From a checkpoint of a small mixture-of-experts model trained on Wikipedia.
Training: a variant of Adam for the experts, 842M tokens, 6425 steps.
Below are experts of layer 12 (counted from 0) of a mixture-of-experts language model. Rows are named router (the router's row for the expert), gate (a neuron's input weights, with its number), up (a neuron's input weights, with its number) and show model dimensions 0-159. Each number is 500 + 25 x the weight over its row's rms, rounded and kept within 0 to 999. Numbers have three digits each.
Before each expert's rows: a language model's description of what the expert responds to. This comes from a sample of Wikipedia text that the model never trained on.

# expert 61
It responds to: Opening pieces of verbs after was, to, and, such as att-ached, be-gun, cre-ate, pro-duces, ad-ap-tation.
router:468494517507522487501527515481511498489540477512470482524480487495510522543521468488488455464490450528534510509526489528484523518447492508506503504485504522504472515503435455466489494557466450532542478477510552514525500514480487520514473511457475514532516473480603506519507517486512520492468531457497512536502476515531516496476497561447475487514469507476495487534508498496502491510500478468532506496516525504482444502491492481484522524485522497503518475499477478505503503495505522
gate1:456506491495509504485478505508478501498540495501535466464461509501498491531539483478476487487481471549488524494505501471517508451483503521480511501442460529503476531547471434462512468523513470499500535521526499535521495496523541507521497527508475488492449501466519545487502529503524534508520483486441492484532537527518476505495494522505490497506469514456483507499519513518502492474527496431534490507530517441496488502525489526507502523481539556472504551517510482504515496521531468
up1:497490512495487481504505480517519514496531521468468460489555510449487547487527505498529519479474513504508537539527523481517527480506495473515447490491482488519530500554524460502504470511486507517520460516509513498515477522501525496526520488483507509430513522487498484534512493554485505513480483467456548508496492463477469506514516536538433484510527478496497488514514480497477451488498528461513517478533428450500512569480485529511504520519493526479488521489473501519508515504491459
gate2:504503496473499494527501546506511501502546525500459505502487463533540529473501475543489513537487454481500497535480536504504452466506479520542483527476520507518454523471491514443538485531495497489511467484499507503523491553541478514525477535477491479484482486476503518492534469549492488473463513493489484524492494493538502524473494546460466467453492492543535479498473449515478486505493530499474520493504466492508487505485509536533463520509525501500547460495507469527466456474483494
up2:479479506522499516509550498537500509481543537522455525547472492501506492484502452499475536496500544478520484511502480482567510454541493461505515570518527490494483515457488491536507490500493525472515504503483533526450485527492488511480499524436474497511510476520493529497496495519503472483515505469479523492503494486513543501482507524510478470511505452495477460500509510509516473505517534483499504519466515496510486520441495491554472542506549529450498428499508467504506513491495518
gate3:510492510470501505459488513527529509504483529521489468505471512495490504510514482506509516517501474517535453513512481496475545508479463479477514527526488515470476557505481488510466503521501485511525453462476480505516467492494505543476530542496526530528482512466521487487497512509477524470517476530508514530527514490506465500528461485494449485530508438561550503528503532468437505521475506460520530546465493471524505444487499497476529537510504498567512470500497464502499520493507479
up3:467481488479488518527578488465528503460491531497510483510528528476526532476519536493490509492501522501482522493501499522531517456499517519524557496463486496518485481505487510595517488516519509509503542510498510452538490506482489512518491531481425479481509485534516502504487492527510462551461511495469490483517517492469488491496486543516532489467471485512478500469457478493510454503466495527512469491476496461482531518504461513523494502506482508478485520481506543446491539498530486
gate4:492491504505530525517575538477536508481510525450497477491458526494491527499450492526485518513507471520556483502440541527502529519470462478495480483452493484518463474511494510509479504507504500460527520463502525489501463501503467486504490535478489501474545511562510552462485499501522475499450503456535492485507485525505517491492475529494499498535534474523482501524452483501479488482477476532464538502492566483509496486518511504507484489517450496513504508508517527487511493527509541
up4:491477495522541450486503549494521506528501506473466506519521496485482497470466526500475476490478484513525515541507494515459512498457504517498470435517472467491493491553487485541522511540517509514481518511535497507516474534506472440508515506518533517477546508486512461457487509507499490484501525542437508500537509472487502469482484516524498531489492477525501508524505485511510534540487464483456504439519506462503504495489554504449530531506520483520446520476508519480520505488540524
gate5:458486485520551509519498512563484559498519465494476500534491477492496495490446477481501484519506443480481515502483478523499490544523505482478537495513506499470494513488502490490480529523508523530552503517490538528493465457489496505540522541488479491489515477504506494533531485434485535504501513457523540489493508492509519486481507497498513489496491457494516458463448468483445464530463527499525511474493543489479487497492496522554436499501521503501489507481479475530486518509526543
up5:521490489546555509498477474516520488498464461532495518509502509478488543510469490478496493493481448484476500463552519544494569491517492508462501482521501475498480530520494516471494527547498507535492462465502548534464523449444486443522489517504501498497458511516501490527505483470480489475541477482533522512464491510511517526480520442511474439496512472514488483499481513492487522530522536479539520486496510506500478519495493471528468544481505474521497517492496470503487490528536489
gate6:532561535496459509541550541487517521523477490498496503478474477500485559498513456525544492512494474476505494439537500497483545501476496505480477501502496544545461513494524497475499531518481475501531489494492501491476502511477465520471474521507532466515498497533509518505524497513498524515475511508491507491470503550464518465516521497535473494485487443490524509521501481515476484494466472511506550470514483510474490492541479488459487491476498450508551437542523520519494508473470467
up6:480490476484532495518506486507486507500510499482504510513520530523525471527505518452462525490539555546469533557490505490498507527546468483488527497517484456485538499483478562513441443502494552492493502478497507508518510530502550474507576470485522545499535521508483488506519518513514474512519469463516480462513497533458528504502496479516474479497501492482518445497497521475516502513521513492538489475451475474502518528497501474495530482510483528517490533479494523496485462471468488
gate7:553482521524494490495494525507492514482486470464478474494546494524489509499494508534491494491496529516564491507516468509482527487417492516499486460493488465497514517522473465479519483562519507487491473494510485535522477513476496525505529523504558495509486496511509534518453493525500485494508482490451538522554488468500474493560459509494470482512467504503480490515546551511525511503494481448513504462501445494500499512461510480521497545495535543490497491501515456483529478466521516
up7:485485504516500464526495505511488516483501528522502512532509485543473504490475505488444499444509505451523477491480521522461485534543494478534496497511475496534532495441502496466508509499502460492481545547472461525515500485475514516465476454477539495576519514465534544501464506491496480514498510488499466565476479493534522498529543500515532513488466506486502522523515521508486523493485527503467442548463493458490470521518475497508511495520469528534513511500473500506487486518493496
gate8:436501531485518489486502491515518455497460460510443516512509504521502513517495510500458511522517481495510517532532521493515498473443564537494530484487469504484507510465476473514507480509474542504527508490488516486540460468507484539482513502509481481535424520455515526520502529449474512478534499476517480473569485485506525477517493529474498489513479528461507488545478546519499474478485501511545495512504506488484466503502516486523465516474526528536524518509508497529495522488500543
up8:517490524476542498524496453523495504484465502510497459514443509524525482514472544456485497518478448502513480514523539496563487470479497497554515474512505530499489504483498510513505473460502576470522494545475501509494505476519498514459546525532519534526496505518512487552506510474499477506472461502511470506526496521489483539543522474463508521502493553486479470492454533510481502481498494535479482553521457484510488546476456499501497508498494498543495473510472478495493500506485517
gate9:474505507504521476555541512503516486474515487466519527463486522536499486510507526507476534463497467499516491466495456483476496548514464505480544481432507536508475521478505494499522511523497506491518459507495518486496484529510514495503427552474456472520473468500533492504514528501502485485478492481546486529529493520507505530521476509514498519471507492484481533465551523501469499489446505493519477450481548564490514447532496526499544514527509492468500487518486478496495522472520500
up9:500511469504485557502475486488509532487476525513501476484525471448459531483515510519477479514465510518482505485535569506553489448483526513538488485543495507530505448495522526528490552519515498536447523522507480502516492477483471461486530457490498495478530495536471484495475483525513518536497497506478534486471523513499513511499500510526514470513520492512477511535457447482536447471534480506484534526517517457485526527515490484469449512492469495505505461504492511512493521484470506
gate10:460494518482469543501551512476456484478504492522501498523454464508483540495486521502493513475476542504508502507522502530460517538496500516474518510536523474511514473478506472503499517501491489483495496480490513496508498500497509527458461490495492516518509479529518488525492483441471508489537547472549492494522546508553439454496507518474525519532495465498503502497469472514537495522462503577471515490492489468488503454536519502458517525473483505543533523457496494508511546539496524
up10:480510485507526527549432492516495506555488474544513515490478517504522460492528471489519520496522524512485493471502521476498453534514477472516464538458497492501478466503484531521527473450507489486547486465527521501491505529524560489561503458499475513497469507464492467497470482523519494517522505520560465494445473461502524503489518487485494518490505521556528475512528503471502484518534505502487473495471467555523480506505499471522501486474489504471491538474522528509513482501492495

# expert 36
It responds to: Early pieces of ordinary words, chiefly a lone c starting culture, custom, circulating, plus count, mark, met, pop, and endings ck, ett.
router:477554485517515502497498506510505527519494464476486462518521502510497516513523504522474479473519446510527473493549479493471494505489455490508484506502495517469464543542442492485498493503463472478534498471476526513545519503473509520543448510507537526520526460529597473502514502485470536533462526452483514517497502474536492471504488497451468493493515522490509467493489514501485505538525503483533474482499501487534480461516518488494517505493537486468532516475490468473508507519540507
gate1:479517473474527572426493499480450446534486470487492472532489489484473561480518466482492522500547498485496472501497485467480498531494465454509452531520493503492482468483497536519528480514470495488509533509466531481511449484513509494493533502487470467501457520509505473513537510486516529495494502451505459512497507525534485472516500525543471526501507532490495469543485502500552549517446494466500508502499522501507520479497492499497541490498505507482516507491516508476541537509489499
up1:501544480493483533486486518446504498511467505514486519505464484499506496487491498515459496491544490493511498503536511543513485504515492501513473519508463496565484490501470553474483440500500464500540529511449520438503487486493537502474539506462549567523439496449493471512532494464431526521514494504542500506510484536493493509522496507511499498498480502511515484530505495490529530492504527479493564505503495471471513512498518510461487533502523465511470499482480452496518506478515499
gate2:485540451524523519492499544507509509479532464458497478486509490539505509533526478526519480472484513469533491573495476509468529520537470455524468502534473556498511507483505509460518467481511492511580479452501506511512453493480498479474485465489520473492471480477511548499511500488490536492472469489496520518466533466525491495491524513508480471539486535527466472509476505514473518543512514492510478492456482498529498522490540494535509502504508506490529503492446465482502478484529500
up2:505514462480493487459539436520516479491504446509475583516516511531480458514471509507526469532524512483476498515495529484503516515508559480508506461517520480501510458506519498580528488501508516522539462511458513523472507480465478459539520536507491515526480513483500522484470519507513477539498499479521488510509478502480486520498511496513500468502491462495494455491485497518487509495503526468533522518530557543460510506473507514510503513517470450474515490481501475526502474514474543
gate3:512513525554534481502496556548461534497519503501520528502471497485515552465510484452516482497513469465515509489510510534478532507493495514532463528516516459500486489513484489473477550513485497469520542534515509481523482476504448466490481473481487481463505450510488461497547484494471541497531498500498504461486499483500506468479449520516477532523495502482525506483511543544477530491533504469502505513513487526525457457510494495498501499511513514505456459503438474485503547524477471
up3:486491505524521470458493514533527487515505471439461501560454518491495501515474501470559498489479473529493491500530474514523501499492531516505512527495485493512509458469495483534499501516510474505463518540490486457514516515531527487528486493469490557492538522485503518506509558525503511455509522457500498543487509506545491508469505485519534500466443481499473520511529487505497472527490479466469453515493518505509542514486519502492498503510544515470436501502468477437476499495544500
gate4:420560467524502480529508500511496512538496521497499466509479530509490542490457498513546471511512501502477475453518489482496517515493510506531502522481487478486477473535497515518490530523539503505532516482540495507484493492487476517507461490511525540504546482484497537470532486521481535525493495468503533516455484475496496469518513504476506473510478423549537489495471508448496541506509521494493510451524485494538558490512514498469504517536533526480529475496473462531510526521497506
up4:514483491539477513503516460515551539464525512461531542493501485464525561528511521463503528459505482490534516458501478506519525508496524519484525542497518509507500498468501513538495527496527535503539481523508515465490493512492466472521516542480449469492486465501485451479512487504528456480490459469515537470511529507489487519493511509525508517503510509478502510476492481539452485501472490525479485542499519476502487506483440502538519483495510498510489501482483453543458512436472537
gate5:505480491496536502500472499494476530536461482473498477501504499490494460481485507509508497506485470492456478438514516483488481482476553531451497524537497510509550513515443505495514538542512508473522453519499494553548538530499503531509507514540526497514502501519491491528519460492464562500520481495475534503511512471480519469524534439480490503509500451479502468501507555524524521531543498506508480470523473505544500480499496485491493514490535526524454508492470496476491493483546483
up5:514503522504497476459529494534515493563495502488501511512550523480493505467505529528452455519500437506508488536526506503504419501544469498551488509485515510460469518505485533517531482500503495495503482497493508513526529530496538500532508521501511482506486527460470456474520506462455471497501574471497492514503528483517514454521511521498509502523537477520484498485493487498452522510489498498510447499547503492490460528484487497525499574479519520489478503488508470534501475502510515
gate6:502499535469478515496505519485523534532504452511507448478499510505501519498527510496482492518477527497513507520551451508472530487460485492446504494480464499508439544502480515470475519519519535475522503499546498491514480537508504519468502479498484528499585554539527528520472491509462495491481473493485536462482476516494534445481516507545510509517508500441517517492488530492503483480491494509523488519481489486456508512524478508488477493477487516444518505488493486502549498466485446
up6:463499474520474507472496472546492504462541528516501523500479499478495491492439496558517422502521499501517463521474517488517509512528499515495491499558520495525511499475517506543468471530503481518481493522464488496524525476522496480473520482473471448522466459487496483507496515468512470475485504469530430525570518510485517535517500505522486474515479505522463482489464463490526512501539498496520530516499530509491510535438505495517517517482495481534514488520546487496483523472479502
gate7:438510518472491498517499557494471508472490467453491531492478492520504534510535495497523526459485444507470466518483527494466487510455466464503458500505510536524481526543510518510505523482493492489498487479484543469486531507522488515541458513485485503524487498505524526439512487493524517509477492531523519507498443553527512532500514496523454528492530480536517460516520478499488509534459482472471494497447505507526492456502496502491504489479550514480531511485511541521534496480534519
up7:466530478492507477479503503478505520475476479461491503525491527506489509496536507528525519500512465493497459470536495464485531506477447509500468492531524483499494488515512505523461481501470422503506544511486494510527541519511515495479466518484502530493504506522485488501487542518511542505456495470491484507504458536501464513518502483536466490464536494530489482540552495470538536542541507467483485470491533469515573448480511466493472504493533517497530485526518505464509525499542499
gate8:549546535490520538530459483520463515527482523455524492459498498512518495467532445450518527478505489462504468498530500487486520490490502512521458529541456504504554482466494511482561472513484510482478492545494482531464485486539500506515479496527516510514515473524550456534550502498512499503481460468520482498463469490518522505489520517506517519483480530516515487527512529482497481484495477531486464460517504534530499474508530500491540492488511494510540488464480468488496533488495461
up8:482462524507510494481473494471519454522512531482522513496524488515465491460533530513485504534482538516476522477466514463476480512446485489554483502471524509500527515556489503516519510483493532506515503469480512564535495447504530518498471495529489517530533519485473488480503490508508490504468544507500514499495529498501495490482475479517507537485525474515482476491481466483486443471504467490531524511535525538486510443522452484514554508486532503465527526489482481527483483562483459
gate9:527517524510525482500502566482503528517532474482475515485455479502518478492498480504540509428524450495497519507512512522495436537498525511491501491491472508544510500523463500482520514500537507462507459502489509473494518534479491490482507475496549521499516546484528517532535490487492578467479469508527489478501456460507470470515504511510504492465517480494541490497470487472428526563493501493462500476492533505477486478504460477491523512520510539510504511489488490508475483520532507
up9:460501497471475451499482519536464510518511504515518548539484480491477509527418504506483482482466517511504453481538514488480470480501492493551534527479524463480529486484502468529476468506488519466513520507495511497534522492476453510465491540488511456501515468543466497506528527490479491477510484479506468504479536515456523535497480484505492556505469537468523514492480464538542532503553487482524510523495522484531506508478485504520492502524527530525481501512472484523480501497483556
gate10:449478492513490529518506466495479528472520531463509454494483493551485480510490525491507516457546491525484469541505454492522494535522467515490494486514550505475498539511511464483476513495518497501535421492506498506521528509489515522495498473458486463489498426470517471496480449503530534496461515520496543471484522498504524490475486535515494537508504530491550440497510499509473481548505497512507492506524500484547513497484513506490471465493548523496542481523518490497519491526500485
up10:528515553482513515507487456524529537461467529446534496480516472527513486480497493460471513493522497465491525495515473540569544526537542502479526497480534465498500504531501475505499486475510566510498482503501504516525516487488539505521506507454494469472487482511508491490511510532510488474484531503502541514493509463545515471477517483549510487501455492493494465486523512497459433473494515501545493486511506508509466513504485532498526485473462508487506509472453478511505440526517501

# expert 0
It responds to: Determiners and possessives opening a noun phrase, mostly the after of/in/for, plus 's, his, their, its: "for the Boulder", "Reagan's Oval Office".
router:482535472521484540513532507517506489499497485469505498492504537520533511512483519454523483512525478516543520484519497460473547474451445495524499493504529509502453514478453448495482493542496519473506485514495584481519514529467492493523483495514505531526499488537546529497517505455505529533490553448513496516511491497494512528452493544476487476487476494489485491499519451509488487518497502471516466514508496501526504482472509452456493478459500493479518450523489512474464513489536493
gate1:486498506474485516482510538488508564532458507508456502511525448499521525484518546529521488545498511480477496505496515497492519480510520504492505493518491491498469481487490439481485455503494496497473485522462543480510525519497461513521508517483468473541528477500490504495504507482504493488510463504520478511480524494487503478466488523516566444504515467512580515580508516519516527503496509502505491453520520517476514464468511463522491457554542506515526478529471474466494499515497528
up1:540486477536531528490478525488497509454510473461529498464479541448508482500450467499513495503493489523519516486498500527495474511507515472503481463471496509503523485519488520473507496509549512510473491475556454518505474486516551501511461449495544499442510478503519469517515501497493477480480471504542521525528504471484487548523494506479458567510511504457516493514456498471504543498502483480520487495476509499524498510524518452500545532508486511503496515550533506506526452505544523
gate2:523512496494476525523480503506499483502442504484506491506475440473505545517489484487530520504507506531562501491559480513508532536518497487517501565517501494528498505485513515502490471510495464480527503512518514493500522559479495535501461485477490516491481539504515510483506494521496543521494527464478495472465497517516507553499505508450493497498488502492500464515502465491537507491491487484460542491481480494487476501460410479529498456455501447445522495548496508487507470522538475
up2:485471491523469499474500515508483502508550497536483521500480512480501491534517500500482493528521532514475505553468472468485483518551549494466495452477481520471506499511503518521523541462523502548454501488451480530540479496503452503464487507520480454538510410469499475514507501449510451484526493501499541497515515492481524475458482487492503457506501499461506505500507488509519505489513536502564473479468538479531479478531528495471522507498499524533476508505483504522505506517519508
gate3:499523458483525491504521530548504535528485484485485466458523490472513556522502532522471461526509465475473513537518489455455479494535521503451494482510497525480491503472489523521488515485498492486498536508463520468482494545526476476487496536505493462496519519502511486501463505509496495522477474505545476452499503494506541480463531541488503525470545501531559499500461452548496460493518507520524519528496507498500490469500488525460521473510499472537549525507502512474473468493484459
up3:542471474504516494481489525495548486494491473526545508504516503508519519514489461494480451474461491480498513472488461508461509475495514534445459464500530479479515528513502438517524480515500483437443544506501509459510518501495537481512516507548458458469494512497482452502452518507536479511505484533529488525496480523507514534470479501487504512525545501501499526505501513536497459491527516518495505521508510483537509541487497499520543482545488467532509523495544492513508544515522473
gate4:497479495547470443498499453504537468510462548504493509497481542476513506532527514500483534496501552510497476505485446498496547485518502541450488537494476503504509488487508485523458512489489502509485479539455519479520533519468495498485504529498486501529528539505507513498488525505513489532510508492521588483482501484516532506463468505491497477491486474455514497480524482508482442491484502474562498502500527457507519524508443501484469470516515540446493483482498504495492529538512478
up4:525499481506509498436475527463486475458567531484558483486531524490504498500510431521523498521505544509511490491523480520499480494542514459496503491500541511470494505496536469444514477520506484478493517509479499511503484483522524544498478478419453478514480466486517496491489514506504455477501517513443440518525484489519498529511501518504519525497504538496467504537477481500502515462540497512534532483486499506516526460464541524519505493491485466504522520464487483512519497503517480
gate5:530484507534517487469481560493492456466493513497517498468474489522489488482452489500471514482503582516537481514521504527474502499469472500480484469486490477477499472524485507473493470547538518492483534550525496487486492509472500485540498499492457547461494496452502484512513500509494520540526554518495552565497504490509454534520476523480526503462497498473497450499515499485522494460486525528511491499518471501523512484517509473493524507490509538474536479471538507515490482535543469
up5:514486511509497482550488508480513536504558485461495497509560525494498483463510479495487482518499500499531471479501499499538542515522499516485490546458525469504461513486512540520478482528474506513478510508532513488539491472484580498519502484449496482486495542479504520477434500539502519498505496468450483468510477468510520548482493497517568488504504512493464525447535518476508490493494507486515485540497516503466485540513506511524519531544484497445468503525478488490467518503508498
gate6:492523495489545508559493497497509519514490512490498474500450471499524494522443422462520516480500490516528519443489512505505511498479507456466527517527501512541465499503485535564516486544517493482548530514530537496522488547484465484448497520488477491495519475537507507479495510516511516502506483493479524510462463508517481501477505514513550491518476468511499539481492504486522465486489469485467512533499503512492456490507466482473488490510501511492486543512473481487479550528547444
up6:546515486504512498461492549507533491495500523508498510501530514533478488503500510499500497507539514500506528507479501490496544492476467488447507532495507502484524485532549504514484464533482539504495500541505531514526517449516464497522475507496491547491484519516505465511511484492527453469509518470502487497495503509476487496485499483467531474524523484462430504519473508522491542503485471521470529495518487495466515502454477552586446525473491482507507474464519509504458538489429496
gate7:472496504512470518498532533523506481508526490501477501526508456458515459516464469490496493514510479462507505506499521461446502535477505541516571512492524512532472468547450523511495540498483516475483529519507501508513478511505475484509512519492511449475481486491504519464551551512485469471489532476483464474509491496503502519487472550520481519510493484512524497509495486475461508483563498488465492480510515474509506447459552527504507474562519500471476491466500497481498482475532543
up7:530482504480539478511472529520521500501508510490501499523516525442549483512462501484510475495489434454509475519510481544549480492503555485542454499510455539484523501434512508481490493503485470493469517514487460481470486510502496507459478520485515519486498490491491503489537482482521499564524553497503500478472496517512512508535476517515527501555473506475544491473500464513489501500462521456510505544468495503501493487472502455546535517507501486532475483514536489504502501495535459
gate8:552517494486468486528506499510490445469532484457497499536470521506513481495506530497496536512493510506516459478534514540486532489514480483515512525538534549523504490505484461500489475525473511498506499491451522492452533527476481519504509482474481511483493492530502518508475502519493545545510527470535446479520482545470497540492462516511479478477439506496515501488527478544496494465508551509512510488564501476472510476451501511506523494472479490447519458453491517521474499504501476
up8:495443478483490486473528511508501483525475498519476482451502485505502543497497476535532515485496532488460505496487483491508517502504518507455493468499457478511472523536486554470488502484564478509473445518503489511487505432505487504477514495549509473497474477462493438531531483501513464531496488503496519517494506505479492432544546468527489487516517483527485491532488488505481498535484507475503490551505498464498481512540522526483490512495500532563502518518515487563508528529491499
gate9:496485482458457530452510510517498516544494534480469501464539494522473509500523463515543453541494515485521465464496510481494511485524487462500503494483517499493484493467527490494539496526462490504484519490496557526509499485516487507517502502485477481487529476484514498462484466495478524469487496489574484541473496543540543488458494488486549437515520478523513492534501503513533527501501514518492552510521509492552497494482498489475520517533510487535530517522455474495503489471456553
up9:515513509481459503505474506477526509494514542492484481477472501481519550513439490517481443469538466503518487513534490550483501490439501529502476448466465495494500479522491489450467523501536514517492508495493492496507465545516441519505502494496524534519547499506510504539501476487449498546504530509535481481490509521466468545528489484519519520517497523530515497537483485513497489453498460526494464526527480471520519484530513462484476508460489484527514487492568480507508493496500492
gate10:500490507566473493462495463504444483486473548549492514587531509517497496474520509499487496475494547476507508482474495536511500481466502494481516487517504504513536530522474456509492525516489476455501500496485515486516499505473447489495527528516517478517467538527489481479466500471461547505525513521507481494519511504498500456479474457472460525487466478507488539535530481526502460501511492512548541464521520471489511496532494499532477513484476486507484464503483493556502535501511528
up10:481466508535540489492520504518458499566501481540501518545479524518470467469520520471478466483511506464497500515471505499513519475445516499501535489495505492483548491515481462524514510499530498495502520482484526488515479497440475476437549514529547482523468545513490543468475510483513535528529495503500489489535497458477528496472478506475447505467452478506504503511518491512469481493536491508529523508512485485489527492549538491514510492493469525499489421486483507519492510485501518

# expert 10
It responds to: Mostly the piece "ad" inside or starting words (tr-ad-itional, spor-ad-ic), plus common nouns like head, year, day, part, up, join.
router:503539474495524499492510511486465523512478500459497491491505513534504493523493484495513473530476487492550493483520475488481520485457481471514561522487520485501486490548474464486497510526527516540505500495496547483513516532470532538519494530540524497519531460500576502492520472466479524508463510457496537503497462497535511520494474505480485494456511511498533490510520507516467524495501462493529514458511510519515501483465487491472498492429494458508480441531445472495466511555503483
gate1:475518474479505507485484482506473463526478478491491497509561507499475531472485487476552477473488451457509527496508535531477504491506527505507509467478468509509469516512495476524531519523464473465500509496523491515490526500514463476545522491463531488492497444496517480467488458493506483513487537521522501516546478537529506483495506497490521501487420480537509521525509530563497483465483471506547470547497557548561494510506495504502505527502507500498507532510507480495466528466503508
up1:527521505516478479497494512537430453473484498552494494529530493520494467484489479496509475492479548516471482531506529508473518516453503513502527500507477484496468528515489495516498489526559498495466538545511504517552487506509474476527471450486516491496498486488542495495524467443522481538526504521486505518509488487515495501502485463509569510468456532496514537476465473505523460481506475514505489488462535559476489507490481510516482524513505500480468495489547466476470540514522475
gate2:481537472482504489495502557490450451521486508527510499524501493527500511535504550494493503539469491491537492506543533489491512514458429499497497516500491505496489501516501514481516491517472514493489505513508500457558529503519499538461507531492520532503487470484546488479470483486481497515494528500546493476512444483488445546506492512472537494450517504480524522532513449488488516488477501518502501502460502494474483494526467473485451501503497485536507472559493481472450540549509498
up2:531487531514532513505475458459483502509497469490500497501567530505512493500503463502502467448462522528505511489483500522521553501508491478499483479482465505466531518497497495449518496482531465547493498466525492510452484486503498513546506468504475491500465504508478484535511495512470479520501535541494504492533507495568475482513528473495482499521515504526497462538573511469497492510537476478473501508542486513485473550532535505509489535438488516472507527475533483536528503489521511
gate3:496505479535472505533533496516488499490479457506505490520495491539503563524490509442462507487513455496522497534513490488472493469481475491497532476477555522511500477535499482503485532509452497451508533489481523519526506500526470501474557536530531493510494522482507512481513500502503510515485498499497534479491501513475523522471486522487537477515519499485497493518508518502495498473513446527490517501548526490521468477489479417470486477438493450519494465521531473503480567550497495
up3:523505508463502540453488490484517525474510525492479502461495528502536482459489510517503462499464517525501505442522524543500540509496534498472475491505476467481479510483506499480519456529494516511504498483495515519466528488518509486513461461467480490430524465565492506501523447508528531471516489496511493512525503495493521478520540489501494483486432503508468521500493478536534469492548530544502509456523498523502536487472542518531477528490538512502510524499506520509448451499514508
gate4:483502483533474527521493493495489521490533549478481528488482492539522495479507506493511489518520489476533503503482458483459521492519463502522477494533463504543507497483478520473511496494486487488527460491467513491527457501481493495460548509547480509543482525502471533468498501477492505472484510474508522489456514513478530423508474479496507510496500526510524510506537473553498521572483507534490511511485471456529520464525457504446536489482492490523506537509521483514484503584492502
up4:490501490515465504470521489504548520475524480454536516525521470509550499520494499486541497496524489453461541532483490532497509479538518503492498498520538520505484478512512514520524439478477465486536460443497507461477499502472458499463529547525484465495539545523489503497481509474534508495500502481500506500505544533510452481475478505483479501527475506500528480481539498495444490524517470505498503514505466555531493521486438483528483531488501525515508490529474453482515469510503494
gate5:528480488524501460541504514509498486519462476494498513495560532506507547514500553460495485475498494476512507480512529520451470488475502486496531470481480487518550516486503512487528510530506480475490497528494497505500483448499501493546480513526527533494495471514496489543487518509493527531513576501485466534509445473512487482510505496445535522505520483515455531508510496520501482512500525532470496465484477507493480493509470520506506530501492491522474465453563510504457467451563505
up5:469496522496504520497539490476470507506513480467553527498539481445510516497484513535494503538458471530525505457505503476513510496491508524503494490463485516477475509440505511520540485479466493534493531478437503475505557482501471509485501535496542463538496503562507456518468477510506497512537492487505497458487481495560501497500518471466515499519498468534505503491481505483520527465500523512490507529459523519527484496481496497554472542491558527517549515495464497508498536500481491
gate6:476512477482502512495486566471513534493469448460490469474494506525498497493500484532479425529464485525516505511509502510498502542498426457533516501436542475541466500499514517458514525512487477490513492533513478491533520521521518499469470492493550517524509503509530563507494483466490508475522508506484524504531479539495467540491510504490514454508504520517521549495493518511512513470520446505499513528472523520482504488499514493527480485482541486477508459508490494453472502530508489
up6:504470533459489539463493522479544500468469477492459502500470488498556465494497472488492499477517523532495490474467493492560532512534539498519497507532521486510451466483508500509517489501494505489570532503470517464491486501507513474463465543466474485494520501503505489483496491520508491460518479498536527518473533452477457486492519497520489475485494488523482501438522458488525502501508510475494539492497528543495520533517519517482501539506559512534488513524462475493508461555523498
gate7:504520505510495479530455511467482476550477488467519520536501521499526560472475487520480489516508476505525501501494477488492508488487489469469512548529504498477534469482492457487530509529492504525502508493486486491539480486509494516545495501508523495514530486539500491519559511463488559487505520488519512537460503476495495523451492505524483493470506479498504434478498517470514489499438495484506541575503482517469504468522471517473458492469537544476497529506451506479502519545493535
up7:509468496493505472477477515478491542543514538489524516486518501537480494481454511543519497506497488500538491506506500535539510522499497485507504523534493527478535469499521481492549481477494491534549477481507456521508496464505464516518517494476515515509545461523491528468551521448488534480496501453521499528461507520471500530487490561519480466479466473499518483509490514507454493486477486483485499542470495511510527518489556497480457483478535550491532472540455516486485458504487528
gate8:519484482498511475484502481500502494480458506491515522516501506494510483536472501544531492519504499513532459493492500491489499500499457447573485491481469536539492480474497509508480490533507464514497524495489492466575486518507498518462507534485538535527488522491513499521505519506519488510506500486508477521492503533489498505486423480528517418507545525522454468448499476474505570493477506466504533480528493510486503550481498520467481466466485484505492492557494506490480504509504540
up8:497497485519467508460480506474489482517482509514511489473511501487465537579519470453495546484490485473512507541502488507494534512512480501501489474511549487485551526491522503466530530491508481512455476454527513507447563536516498465549540489511517513496487513450499499470446500488502500459478487527500564490513491526492507529508528516480457477525523504471519500516474536499484485480508533525523510512497499487535486504463480463493538490525500463492507500467495483542513464497475486
gate9:489507496525528505505525527494441519492530514503497504549475487524476516508462550460497501526517528525519479532508508489524516496453442493533488501486515505499467482526504493456473504443498521544488504566498509493548512514483477516500523518503481522505506534506550473461497511493471539518468504501487492480516467537490497551535482477462514466473520494462521479504532495495500504461478478490524493445561494510480505483479477483507474525472485494525523461564490514510501521521484490
up9:472465492484456514428513483478525525454498485510477508488505475520507469553487536483475485500490519518474473523541503464489483496510483536527468490454548505510519474504491504490497526485477501487511473546471505506514491520507498503460548512511459509550478521487512500520519526479505482496516465502512555513500485513505518530496463466522525492483535499470488449489539532465507519559499486475521518524539513477518483517499487469522474537468498534484494521521530445456464521517480514
gate10:506504489517513468481508521523475471495450496507509508531526492512553489506525471447492483487508510451502543498481461518522487535485496498511542486495437497465512486510506506510511522531545499552531527507492495470493466477499530492511446485521540508517494502484501508492570424503498456500502481538491505492465490498504471434517470490562503516463506505511499493463504503538515482522495479501504503457465467483519523493514520504491528527455495506501472514489479509511464524542518531
up10:497474511476459469513485488485524487510494500538500506507470484499493503448466542517509504529489521505504480491489513530508517518542535523503479548500511508527478528474507541528474470465507499476510464511496513527505468494508493433486534462452494485490474481542509506548469546483529544504500481489491491497502478443488531486480518474486511496506483505538480528494429516447496482474532500484474474544462511513491490539490499523552476476550516505515520506460534529491518457500527506